{"d_expert": 160, "routed_scale": 5.66, "init_std_router": 0.0283, "n_kv_head": 12, "vocab_size": 32768, "attn_scale": 0.177}
Below are experts of layer 8 (counted from 0) of a mixture-of-experts language model. Rows are named router (the router's row for the expert), up (a neuron's input weights, with its number), down (a neuron's output weights, with its number) and show model dimensions 192-383. Each number is 500 + 25 x the weight over its row's rms, rounded and kept within 0 to 999. Numbers have three digits each.
After each expert's rows: "gets" lists some tokens that make up at least twice as much of what it gets as of all text; "comes after" lists some tokens at least twice as common just before its tokens as in all text. This comes from a sample of Wikipedia text that the model never trained on. Tokens count by the router's weight.

# expert 9
router:537496482519525468497487457503469491477501525494497494483474493525493489505521496561514516483495503448471530533496525479480494518531522506499493470487534508510488508497510537511506502520504498465464497508534532459531464547505490522534467531498534499505491493513535506496467483500533489486531514446454526516510514478497513467490489441510532504514483534475480531518506533460493495490505515498514486505500458516564518537489458458566557514472504477469499503505528466512489476511535481507495488481514528506502504461491519450472496467486527501481514514531463474496482493504561536477
up0:506528467482502489479506504521531515521500523529478482561509477529496496513509483488533481499496499512489507482401500544489526561504487483492496506471547490464505504486461491465462474542549499482547492510551482465490496550518488484527535513505493542504480516528532503484456449512492501520509479527539502500472546545468474507523522507517491538509504525500510470488497485481478556525507531466467520526497466537496529500529486455491505504504546499503485498505509529501519498505515462495496502529496520511483510517571502499517546505517495473511476524535443501522505498497441490541
down0:459527480442482555506462511505478501498529490466522524487519485455487486477479500521494528486502515515494505525494516460523526459516517474524518531509521470529502479483519517471519483485480496593494479490464524453452494474488466481450472493496483446498533439476523507475501478493487500527472427486520511465501527510475492548508537540506496553457490488501493503519537520490515483507494522510505486512473494507467446492496507522496493522482498518544468509526503464546505514452497461494494486489518554483504520491478504491529485496512505479485548502530533520513508473474534505526
up1:547463528510434464501454469470499496531473489446495537504521474536461469512538505505465483518504504523494465489516509530527451505484480498491531524548509493491501502517481491501505524521470522535484473508537487525480505453519501474566498501517531493496511486521465495498485524527515492496492505488503488483476524506539497497537519493528489509516502487495510471570510527486471458491491516499500526460483508529502515521461501485533484525492491569485468530504498529509518553477572468496481467446490474534502521479506492504492503489535495489524489514504537540456508529522456494484
down1:540472512528532470497458540510478491525486482475525478534496489472517509509515506514478515492502477463482484490511474470533464504524528480484510448525454490517506525571515534549489485502467511496513576540464489497509503495531483499533477528513530517500491500517508532539459549562501488501499542522485507515522487518550488485487520479510492466501495547509513515485504487541485522504475476497468503493487464477518496540464461502511456575468524520455468493479515515498467468472524483509465476514563507509478482542490476510483487478477481476541456522482559469489521514514481496448
up2:508520521501466496485490502496514433491508509485498499463494491524479495496530507492511495525486521531469531531486496469497488509476517501516534500445559525493456468538500506479475457513509482491493501470493481476476559521482507457540453460472505508502511486506472512506518487461531494554484520494526510550502509504458523497542517527504484528523507531522436502497500477527493545536488517460507527509557526515539519487462486501520496522501513507476494556514445475483463481501518488512548508561470506488526478520515517490519510509503498495490499471531482480506480489499492493489
down2:498520522481532513463507521518517511481509595453482482469483509524489495483487495500485477481494516511462468503513469489517503487518489490475491488553511517478523477462510505493457557479496494458558477498457494494493479513482503517480505498471494471444464486487481531436482468457533464515510477499472458519476507495499457536520491539507514490473503523481487486499489473483501521531494508505520489514499479494470525474481522532504521536501463522538490499479468473554539519493497504513552492485528483471477522513497465505479512465513503485503470490506531527497476474515514490525
gets: "2", "1", "0", "3", "4", "6"
comes after: "–", "-", " ", " and", "/", "."

# expert 18
router:497483521474527519531516509556564519524500504526514501498494510491454545553467516483530460527517503541522458469524473470535480499509482499520488497512521482530519545440512502532486505493477528495484535460492483497530454498515479515485478479508479486508500469525482468512489481494476505514469479517524469528480458528524498477462500514508442496482521498493465515488504487511546480516491499537490463490527500486525495463514515478515526464507487524486498501499470501511475500471464465538510505472544469524510547512511509504532529539534504493545500486558551469485512537498476527529
up7:488519542502489492499509512535516530529462461519506492577507491509533488486506501496521459483541482525493529479503511480482533505469490511510477468523444502522463534509500453503540517495517514486543521517447517505467511462445569541471543486532473513482539489512498525530464537517464537491492517514483497496508511445502517488510525541480488524475493497536537483478488475506517514508497494536570528484488524517522501507487497451471489501502493515478504528489531503494475486488515484477510536559442503530512491505499538495492505496491523475530486527534455531485514509474478473517
down7:489508510488557527468504473495520488486486498520510493517513477494477475494495538533517509497541516538448510524486456480512480507514505521456510528504512503493506500500507519485470489517456505489467503529482496504500507500516516507464484506478522499496541564507467543482501534522507510500500519492493480504549534483464528521504487528463499531480514471499508477519499554482501529483492570486491532473490506482477478467511467485532502496475518474515463533541459525477512507472467450526491513459474496499514523493525518486497466498534457481485498527494492460516528497520506484528
up8:533455485463495503540528510518506467487484475475521527494474513512483474521551544484479512521485461496518525516552468521501450492540551472490528511556502534514507538442500465526485456517510485495485519548511494512477529518469516518517451517511494512489492484482497491510476506518480515503459466477489478460507488502504504542480494507475529497510502507521480512469532497522519502495480508506455473471536514479489453491468510511495510481496478483500497506525535494493515465488520448513537460484513491508466515508502476512528483486495473476522498496498431487481481470450480509456
down8:510536492482508479491475540500504489512539518530470512492484499536498486492487465523504496494524478510476505517497491550492504525465540471530457493533463483496511431564496489508552482458437461493535489492485511512464487477527527510469542526505494470530528488476409526474513437477577489486546504516508498519542530492500474493541450476472492534512511506481480502515496474479533454504486498527484467509473540551530508500518499519496513518502497541521506497528489515524437508463464525506467490473481477465520523467527551497489458524492536516481469505478483511485467488481529490497
up9:526472476470496477513462504509509512474515488539513478507512514524545485513532549501491489516476542534504525496426502502483471490487505484510488494474460503501492522465494457527493488521517511518501433544481469496481490527464467528457527489512501541529516484509510490488485489518524502444525523493507552504542498525511513521519460496529476486515461510539476506514514528523498509463485457505517483489519520491502465446456511461502503504510459511523532492434440513522455501499518488512489500512472537483518485499500509485547502488509521549509503491494481474491450512517515544489
down9:495530457523452481560491545504537498493516487536440499494480518548493480513519530467480521534492480460485468465526493531533494494491511502497483489466504501499480545507535507508483490498514463490518535493494492505494531540508490462535543492498476499494511509462467504517489446477494506514475501511517465518488496483481513486478497491493514527543549529552463496523505500494475507498444489505481478532478495507515507522515502492542524451522521496544452523497536535528472516461499458512556488547467484494500482520497592492492450469477561448525539509520465471497463554499488469471
gets: " ", "0", "2", "1", "9", "8"
comes after: " ", "2", "1", " October", " May", " March"

# expert 13
router:523501471479499490499517525489487524511489495510445517548508488489486499461480536528509521499514509494528537501481488500473505511481512488493458502501513465508512522465461516468504490514523482468521447509485479502489516515493505503475513470471530462453452495495446487527481529482531492537507506550537536470522530502488503542494477553487514465470534483498500530548516479546492478518511524493488496522469493510466441493469468553450530471524503491527561486487491504477464493523556480475518532471515537490511496503552524482478478462529510483476517477481497555492469497491516502508
up0:484483503539498478522476467510492489510444480519495483551492527502467511506529505502503514487462468508468493484443491527522501525500479525494528502470496489489518492531488483480520547491506507496439472523475503489507533481499517501524519497531491513499473538511523475518559523510479469511532463461502434513505485543469517434506523451502452508492484517490503491454511506506500502580561502499529510485513501519511505502493519498521474487466521473462491515507488497510499561498478537516471501491530475501554456482494487505502509513480480481500481498499502493489501526465482561537
down0:488472468436525518508472462497579484492482495495507542504510454508534479521550501474490492499491490503480443513527493536420510506469498497534509506494521453504457458487438492520494517506525492515518511538489503484497522534468512507506481572464478483451501469480479503485519486486489479504489469485519492496511519455486462501469520502506530537499511499528476496503479479482537459517521457517487475505503514535521470492547500479467538538511492502506483508468477501492520505500516498445514493501537485445500540466511504495489512533515495517485474531531519527507481516494525476472
up1:555538513474500522484496516476495466488529525488488497488509482488492439504481527518504461464480471503475486500543494471482529471499527505498484483487478532508503515508509487513488481465524473519514539537469504469470488480461503489471510517499512521511488503481487500511529527513452514440483541493526513494510524537557497505523490499502508525491469509515490505483477550477567511522488436523482490487511496497489507501489507470484464541537485532483485514500519514517531469494503533503492487478510493522487470486527472524518488514462489496519467500494478494459501505501502541484
down1:486556482524490487485492508528519479504489461495485459518521516486494537438536477503519529545484471492497503498502516532505464527539445470473446502530484510496488513495526517467492540540514492526510508504540505508524522506535475509490465490532456510470489511523482510513495475542503485583533508522511534492508458469479480471508545515510480498486522460509484513494544506503479490493534521523517533465471452524493495533530505529516504524480514482533511486503501477452498497489527496507505522488494504495506463512493512474488514450511498498543507487472536484513521487497502471464
up2:492472488529523490462458478521512456464491515481485469454501507511520507501516537485484461513520481514526487499432495505512537517489455503527528497483511490509457518489507465499489479515481527512480479481488483525470484524501506512477477490515492555474481515520495463538501499507504512500526507513555537526529505517465526500513486443519507496477497519522515495488489462434457518434522503487500488510517481535483532497508486471517475510465447487474507505483462497523503526495542509524504473483510513473490504442455497478541482487509498509513506479507528451531492487514522495469
down2:526585540479472452499494489507491535484500548519474508535513448472480519482487513489482515496501477488523488478488526510473503531484500504515532495514484523512493469512493513505489493483457479505569530467484492494464480484558529506501512486468511549541537463534480510499485493486473500519502508487511490455466496458510489539515488516529511525486525533463463535506524520518515506516490517502514504480500475457517511484534486492494549489524513524535512489501516489490488515538477497491471497502543519499532536503504490487500519503479517480480473503487461497481506491477550499499
gets: " the", " a", " two", " three", " one", " other"
comes after: " of", " with", " for", " in", " to", " by"

# expert 5
router:528497522464483491499493504590494493494534526494549516497514453511499463483499526458547468478495485509539489493516549480494507492513501504473512551519502537527476489504492478493486513543507528513462474518500510471528532492508508480511487447488501520465510524498484544511510502507455467527469496545494499477515544485546476516567463507548513450484482514470454505474535493503483532502464471498523553526494481507471476488476528441476503509514491521505539503491525495486503500521492513501533476501483482508450488498473526520432512490530513481499524479488491507510527523474506452495
up0:477503480496498514499502501508509507500513514522487480502507499505505456543492512495537512535505477504539488510518450519484519513512565508512518511477494521488509460445490512509463448537522472504508475536486527505500519502485522502514471512476476502532501500430464492505508531526467500473478508483502513537523531515489492529434531540453526496537459539485487488511479483532524521539473498487490456541516483518505513443493527485494530504545502484484501488511549495495486481473505461461510489545523506575507533486477505520513488499456477512498486494502513466451492514518471487504
down0:537539504495481495539483526437505555545476525465491476514493529500490468473492497533480468504506481478484512498515470455463517491526560485462488531493524535483504478496526500504484488506521472500490522505497499519493524532492519518501505500524520510470519510520524490497487440511478461499484530526520520498468553550472493501496470469525479456505512485520463523462505494449545507471506570579501528498505537477485520509491465535484502513484513514445482542495506494515470489537488493506425489513490464480522501490484479511472480494496482466522488531484469523548527492501523527498
up1:494524489506493512511499473503506517496535506457515515491537498506497534563515504483512493509521500482526481502517524505463530482513509499489510469480560528524456525469499491483512454535526522480456531514513475487504449533485528484525532482517485506497541522522526506499497484542458524465503552498480483498478488488505587484499481508503461497484479502503499513471503473527501499499465510518501418494518522515504532491499531498515507478490493503549421557519521485479522471471485515515463444473493534479531470500521487518515536538465453472521480505483491470544533494507505460491
down1:506533452494512521536522529527490488521468477499491542470492492435548507512527493519503484520481511542499517477502563489511460502538489512556457499439489489472506477502478485446495507484496495441518510551497517503526476471488491473513463495498508521509532465479502466527468472519477524525502519541533500485502468512514523518486505475533510444459482487511493529525518545510493525475488494486475502464515483514510502468520467531475517527513547514468536435500526537489480524492526469500484502499556501527504472499481500514488474486509476526499476513546470469461465507508570480478
up2:490527500543427510488507477499465466467516483468505482522466527511509537519489501500497484501521457482533509514454453501466535455524464469551511490513493494508483507501495486475459492490515509524481465474496518512503476510507509506484496496501454485479495550476500500463528477510548541512523503505529501491488537470478528536479516471508512533522563478485517521535483476500487541510490512479518507491517530503483510519470526557480531481512491508511502468470544468473519546495488526469484494544432481483556496472490527504490518499480489517531517516543512513572518470487503485532
down2:515456449484474527452512545534504511516444487490506511505508479473486469494544504534521510484493507490509489505463528525499502504530454534522516536523499481525477532527497506502479479507481470495513530492455545526484436489503509536511515483505517535488520486477524492479491452481494471516466552518508489540492518510522466495497487481553481490563483501529477509480522511499550463494494506526490508517506470482513516470501491484566510484484539464513468504477504462501496518520487523541536467498531475514469558483463536498526472500503479524495534510501473459577479554569497495510
gets: "s", " his", " an", " their", " the", " its"
comes after: "'", " at", " in", " a", " of", " his"

# expert 17
router:526524486498462517498534490492502468525476472512445524481509450466545500516528479492516464533494527489495505509491552494470486488516527475503511491527492520525510543506485480484521512498522493538487480536518460528534494525495490458481494500498475498497482538485496501494447505539506508509470538502480523454457528495481551521536520497503557503462529519475485491487534530497447476489478523489543501523541529485476466510454492484521476519514483503511454528503527506494503508527540466526490495511488465444462480498527488523496511492541473546491490489493495470499523501488527518517
up0:512509497472489504483478500426551523440483534477487505495506499503516549577515495487492479529515493472531541448439476489510495497536492503491465505499504531502486484484505461529513494526472461498464451518465459482502499511503511503463533476526475505525515536524492470509552502546463474523484517499518472482428517511497503539515455488542513510489498479486509495533518516504498516443504513461471500507516487465488554500515449484522515504485483544517503522469466491481493522497523484534480532492488488518483498470504474510499515478579491489501506502474511485483463530561513534514
down0:520481525498499546525496508540491474506477494540493507515507479454498498487499510462573474485453525524446479499490508492537526458489522505519495503517487498476550483525492481459480504476509510536488465499509473522450560508512506492488536518534487498503482505485521528506492518512527485495508519525518488514512501548484523497470526493494510456482498492439476496499535451489480480516511484510550517489500483545487559468489491479506468486537485515499496518470521511474522538495486530513507505497471514497489476500513521493495488488474527533507476527481522454512469513497493496544
up1:464546513506486532489498498497477478466525501515510468507497479503523510473499469546490521468501523423462499514535463536486485498510469484518494507494518534517500492569479493479508479512528518499542466514530474529488475488494482492490531501492517463529500499497547530544520529470506515482509477472459483532513498486493542510503483476485504493494524568511453497482482493550512468498487502507594508496508539473534511499488526516442528441521509501525511516544495514507503548525510488526510534480445524514484519471503522477498499493453460533537493482504462510512509509488483492493
down1:507480542498457519518501478473475487480438501493495529519519511575527501475492495481484487451513492543548449459500455495484489518530512509432495507513464513507512481510486470534526516466472491456485488532491489481538553485485482487520519545499495485529475497532513546501469501520525482537503498511517516533534541494535503485522506507505452524499506527509494493479486532454477503492484464517519475497532488486545477510506465528530524499512561458498508505484505478503501524481490494443480503498438504513485516504508500490489492498523490509487491485531530490505520502506458521482
up2:473504495498501559494511500506492505546506495494494489541494471480496497475513523511484506495519441487483498488502474488528507509483468491479485481523483520503484499493491509493531499509494505468521493489482509524496480505478487561481476479572537531521518497495497507494502547471475451516508523508549480497471512523540511523467468486515541479493497484509491524525505519510539517504507515458475490480504494483494515478508476520485503475469513520516500465470486496459534517487533520500506490457525486496451479452538474461510531483509521517521533512502496476478525509495520527517
down2:490494516488488517501547509497520489450510535533511463524518514556547509530477495502506518520502520485486496461488526507498479476532486520500494491499489503472495502507490487469477490474533500453498485522556478511507504507514475519470501524535523483504493553564504485512492534474555517522517466514466558496484509496474484498500511442537490487506504504497484469469477490491440510499532486499495535524523533491490520512520490490505479496499506525461533521471495493492514502481514542529497483535514473576477484492512475557472506523551509472488514493510515520451466563519480553523
gets: "-", "|", " |", "=", " -", " •"
comes after: "\n", "   ", "′", " attempted", " three", "     "

# expert 28
router:507479511538460519522497495492489556480505532516514521483482459560496510494482563502497503490509503487456483509473495498471480525467511499482532518526524485490539483519459486488519490536481494451508469497446508492511517546517532464463503470519512445473474484463457457535519544520512514478481501503562521527523503535481525485549488474494523471502504517550466499489496522455501475492505512455495485506478493489523522492498483529509485516468505458461514470532476522526529489466528547435517496490511506476488524516535534493476474474485471490507542494501475498497473489503462537517
up0:507498486512500517494482474443528522497446492543497520512525444497485502486429501507509479520523466482467495522551481550501521481520509520559489529428514505491462556511501479563537459519491528477464498477488501483481506462493487515491517515512468510495501540460503505509499511462485552497492541504504439509523486464485500543512497479491502496534498513531494499521534509499499476524527459490507511470510493501531524470511521522513508498462517528511521509515455518479521494461504502466518505520451533501496500506543487466493487474524524490527470497545478495497463522504469525525
down0:497476512493504481463482483534487490458500515484526496449498461495506490550445491516460515533505489514517497498488475475475565508479488472516530502502476494492485489499478511488493474511493516554474514468493499494481487525468486541444522516490521499481482535491517496502523514553514558537496520528484479485515509493483483511559511473493506488457525428468507487478493471503505500517501467521485546539520504523485517485503475505488495503498492491510500441557491475544527481485504476475530515510435525507514484523449515490501454493529504437526495519480529489552492525527497504496
up1:531512508503516491521478498508522503545496515540525527483528501510535539481522511524478509513454503503536531503471506488486453534514534453483473456531502479471497494472528536515495466473528481482549468535494482525500556521503491512442503447502531517524476467470508516502532501534469461531488492496531524499479510466544472511518494529514467477513488511471514483511505514477526533442520502495461510483507497499512504507496449510498443499496463477486513512469499424482473544509497476490461558528475510481520481511502501491464515472491457517496515478431545498469530514492497536492
down1:456504473531512517516569547535531511527534500464514488462498465449511473534501505501498536469472507509527517483482531486499484455498516498497487515468490491496464455523493463476510529512498501471469515502505507487524525516516482520534530458521491443487511504526451462512462482459510458485509493531495508503508522486518509512516497522469523488478491525549486519488524483469522501517485515493508489522470505475534486528482491560543521490505472465481510484530486518517493498524515452491504493490532483481484510503506528500506493442488531534460510459573424464458476476466485473518
up2:519506471488520517487488466509497550504467485533514497537473507492498536514503500502438484518553424501481444527480492511517490489489451508514485493494427525468509567533468507527557528466492517477458504455474494477478505495481484470512530508523528492501473583522490482480492538503497529516532510522525462526490485501495484480517495490567474489480487463490504502490494487490470441539478470508522493469468578497495511508513480520504516503470489509486481502492485510506500556505522510529516538519464514487502481502562520474489491496557518467525501509473496514501464510515474524472
down2:550518517538493465504508472507489492470540491532524482493487470494508489522482497470502475508528537482512490462471513480472529489501506480484524514513481514495535536495439496510478452475513461556496506494473479460496486529485516509477484501497488514474515490489477533497474498507534548511503543536475466498485530509499486484505533449535514500468513519505504483511475449502502519527446478528501504531497482523530492519499472472467521481534517476492485475486508487489497463519474502521526514516468518534534492519463546478468477524507544486510496560522500433496541549521476494497
gets: "0", "5", "8", "7", "6", "4"
comes after: "0", "1", "2", "3", "5", "4"

# expert 6
router:478532493453515498499543493483494530484464476497501462521457481477523440500521513504477545482480527516512531513510484500525471516484495443490510481471521488488455490524506487498478508525512476507496495532534499500471509495500461538489474490527466514496508541478520462535520522505496480533514499546522528490505554456458515528466529528496489477467526503470517530463512478525482491554471455493533489528467527539480506497540488534518445509539522502505486493497515535512519542493504515534476529544451492494492512484502508505481504497509506490501510495525543524526462525471516498544
up0:493471512508535505484450470523528518540525544476507481461492516512473472539503517495502484489489494468490544499495533515486532514454507492515519515470463477496525506479457538494465521524445495491468516474478466515469505540532504491458465482496495477486482493483455465466500501529497460466480513489547537506501474481471520498492525509499498580534496500507508518498548465423503495506475565517513495547476504520478505506487456527464517488530480506484497495497534513526486496504499489503494462516522531542532504482485529512509522527495557478545495515500480485509484506464474539487
down0:487506502554494472538470524498484492521440526565469494508473502571471506495481466483510424510521476523510524500545487495507509507532465513487511512509520490501486526530472503478494493511495494405485523494545492508516502520512535494513506476465524478512482548464499503491474524487492505516508514470529517510487471537495495466547439511504483473536506493533503470530488526507518490494487495525468494536561547451489514499521471493514511477521470507518464480474497485489524485444519514494525501509470499487491525482501481478475517508529498507513485528438478466481498494539455507492
up1:490478497473493511467494468512492531509508526534501498527522511527487510526500487535494497515473518512504513507436518476480496474467440458539476476506469497518511482491502464473522492551521504496483454507487485478463511518483432491493506509504498490494470487502504511465507525500478489513496442504529510491551500497508512499523489464538486524486511500520499494545486459489539515498552508478534525488488524542492489493486513535498489495495498480472476481503480534543503561520528510486516519487533555493524464512530535445491519495468512423496483500503514485485546475490483522495
down1:525515503493481489464497525493488473455504521483486531482517473488518492491501514488446512486490526455486532536501498477499486473535499538508497542485470494549544490499478454506493499486502476538485514489527518524493507509541489540524525489484497511510493504534480483471516461459439490529498512461550500482443519506520527513548455523492531530458513517499449527499488483475472522493482526514481509469514492524470483506518498440484482485489533481472506522469517493487483506504454501504534504524503433514454571496479451507550460497458522498515492470551521526482496495551493500499
up2:487508468530465485503502530457533555496500472504525492526525498501509507487461496504514495509539504480521495444428504517460499491508484476517500497479539497511455539464458493462484494549534486516467434511507542480541485455479484530478569501507497512534463513505507494443486500489499467500531525472493508525457487499462521502498505499478475457486472466519528501499532510507471518512481513502501482509516497538486514506465494494482504502477533492475462512471484500486524521503540502540515472524490517434490485507544494496498542483527499472477480486527520477545523480522488525535
down2:496502520485509528489515531475492461516528454464507513474467509435510490518457525501486534530515509516473517536504470460513493526477508535483511513480557487501497519487480485506496479483538464634505524495511500509483506526487527457504495473474509455493514450508507479488529460472523516517489529475479543506527508477486543530533475497504479513535498536506494492484536547471474474433468508504504525470509508487505452521509485482440494497496508471508510490489510522485498493480461444493488513547512497521552505509514495522516512473479519510469458496514474506511485525476612546497
gets: ":", "\n", " |", ";", "):", ");"
comes after: "\n", ")", " Born", " Country", " Party", " Kingdom"

# expert 11
router:484463473518512472538512471445508530481516500494449470512517494485525527479470485511501520517454475472536493482529469507489553494497465504492504498546467472443508483470454507479533505501515494490504540455525507528518516468521509491530490502492523453449546474489516498459520481501447498525536551476461527513526489520492494469489501508502443486502498531552508499531498493494471526451507514500504491487469474521502531495473549436524501480536556491496488512504463497507468523519537499528474514498518539490487510504491496502525481475531512472511493504476474531452480519512526530535
up0:508500506455546496500510470493535514492492518490506492539490544519505506536556482461556492428463484499521504492493458522480531528495503515488501481512562489515494511446502481510497479532469514478473462488521525463483499447455519491467503495530455498496483523508506570572470450502503518500492469523495492458486501510484457534535482501518526492508474516546504486493488485516541522523490519525484505476509460496519486526502504469544512510520469500503491508498521460481520477485470501483508502488496459516486514501540507512558506493501511545502517499468527537505515525530515502466
down0:476509474455488497533492500484499489466510492510489478524525513518504443513534506510465500478488505541454528499480495472491480475498531494573506478530517517510473493533520565481513516496508428546509485485537472498499511536523504511504494513460500495509486447474518522536498468478502536477479478469527491554487496503472555495474520491486479525511500499460480448504492518489503482534463486527538516507492510487485457524494486477519528504507498500476503498500502465530481486513481500453504467491493500524496513463513503511525525503504500505484511468486510515503478494451523464530
up1:476490479537481503503554459519494532530463505519495526523518500521505474496570513535541491475495523503515493482469478478481536516499458521520451505457560544463525471471487505524526555507488533507462503445476486470504467456493455474516488531531514509473514492473558487519464492518521494464532510490537475471515484506442515491461499537535490487495521473524521504503503429539506489476512500494495510518513490531523498516537467525453467536526489485548472481506473489454520519533533477498507516509507493541508513497476487505520490502492511540511474496525560463534515509504480517458
down1:537514510454481503500475504527517514494493506487482536512505544487513489484480479506477482487536522479477504499452507451473516499495468494504530489518537508512520508507468560467501525489487444518509494516484454471512468516541497531467549496487479512499472513498511486458513479463493508512490479466497542531508505500472524488480475488527491535496475491458481479532532522490483484556500551491521517523484550457435489500492512493495527519506512515468513475512484461522493493507514492509524480476531499494505497507503516488542545528510453445495517499503520484484533481511533499499
up2:501507530524468510491478503496531540476509512504470499542475524546523505439502500543490476469515476501510531514473481519502499520473545486469529520487512450513468508524487472485478513506475543496563484510515513465473507508418526465471521486501512504502501533484513510531538491500493496500490471518528500497477485497451509568531539477478514468515506470521514463523462512477480544534462511484475535491516542469502477515470535472475525510531504531528509527469538551494446524430450498506501512482472519506453502545521494537510460511474510502495493528466539489511495504513488467502
down2:507549501504527520497475523482529472519468510483522475503479561534479473521498505506470475514508501496451506522540516509512473523499461528502526472509489550539500497546559504518505482482523502491532480488472465527456437502545484513480494486469532452495487533522493526473475499496544530521459502527484498500450528489514508524490443491523533525497512487513529508504481514504501509505497500485547505506527495469497485465513488492529515507498483526512485485504555485452514450509490474511508508483510516506529501518504543493494526486506499491543484513482478487501504532489465481519
gets: " to", " with", " /", "N", " and", " about"
comes after: ",", " (", "″", "°", " well", " which"

# expert 7
router:505500475533468546520490502480476480483522524516487490468516532496473572519504516496522526484557448476486496528509467465540513475513454548509464493525468490529508475520463509479501474492463468499467531497505530464512515494501525483525528498493473499501500544498479500456520489511491519463568454487503479491527504502530497472453473489475511512509530452494523510537516546500546428521469465478471503509478493487507518519488451506536541494499480508507501475494507471466503518494505536514473450524521457493494473527502508520494481510492481481467516491490489546501505508503519528491
up0:495470474463514491509487497505549511527504497526494508533483494490487501490476500513538508496524494506496497506495549488535539548491516522490510481505505522453496503520502525470504516513531515467502508491510448505519504548505505552509559494506477519526541486437511454490497477504511456514469513496550474496479502536491478468503507508528474528460496494526494448492488519578534518551459563496500473539510505435515533483536516463476493452462537568503485515454494520485491490480472527503490507543489526526495478475539499435529487509507489529512490496522542550515507496514479451527
down0:490466499470500484503482512497519463480551495471525471517522474470490467538479424503481510532529556508496498490503488480541502501522484494502521486521491483500504491519503497501518476479505470493531512536534487444488513502451510501435480557492481536511576469498463508484504482494511520472507490488488458465530520488491509505515509496498481504529509459504491533505538524498526486552444502498511493485508509477512442530493464500496492483471475500513450528541514500445536521491482479466511436529554500517520516493521443501496486481492504506444522525540515516483503489485547516508
up1:499530511534505523525501519530527526455452509538501481521504522526479507493500517469522478528499505483500558544488512533481497544490487483480486515491523502503518514424527498497491475502496515509510478517529463518509502499477489564465525488508472538510506481525498559491524496435485494462495488516461489484508514491498510544526481475485494499550536484522498490519514502509504535508501478484527512520524536482527515507532502481469485484462524500531462527487515540506495493526499492583501500555512491486504500518484533485514497500546466497530468515518492472521493502507496494454
down1:507505505480503497484473518496518483500515503472495516507499504465554506506501514584519491523463458515468495534507489505511486515492477493491506474505461543500521493498556492532511496509505531517503459499453490567494445522494502497479514494473459501498485475496539500514461485496489519527518473506491509494478502513514523518502522431526511497489509517500472505435527450540511525515504511470506505501447450508532515497498537517510498519489483459460552504476542510477435534488512514498519503512514482478514451496508489513508496507513520520494452522476508527496522526488498475488
up2:488525535500501495459548492536486522507501488507531496511489519483478497483518528501547499472507503552468481527494442497516537519496507488535515520519519522507456459476549505462484508500518467514485511448492513504490543515526476541474509565517473489461480519517485471538479513488528501504482506492484496490523475562479470518484521487507503494522496485495484498471509448493547518534514500459508534528486484440533449469449475459484497507463499476483512490460522515524462519505461512443491502500513506505528498545532425488516511537478501528503501501501457480478498481472513521489
down2:530492516431532519458505506515476470507533472512476535458534491458484463465524490488502496496474498464517488497480543487495515520469483514521496517434489521505511532508447513496516482518489486503500464528485538534517446494580533510503519521461484514497492447494492483479528459469518451519476512527496497529477472523473517459494499425464521473488505511484473503496496501495502504495497493537540490518506505539535505509523505509461525482521518471438533484480492414485491514491486488574522538488492471466502491571506520481476465516472490518476513522491544505546537487465536530507
gets: "1", "0", "8", "9", "7", "6"
comes after: "0", "9", "8", "1", "6", "2"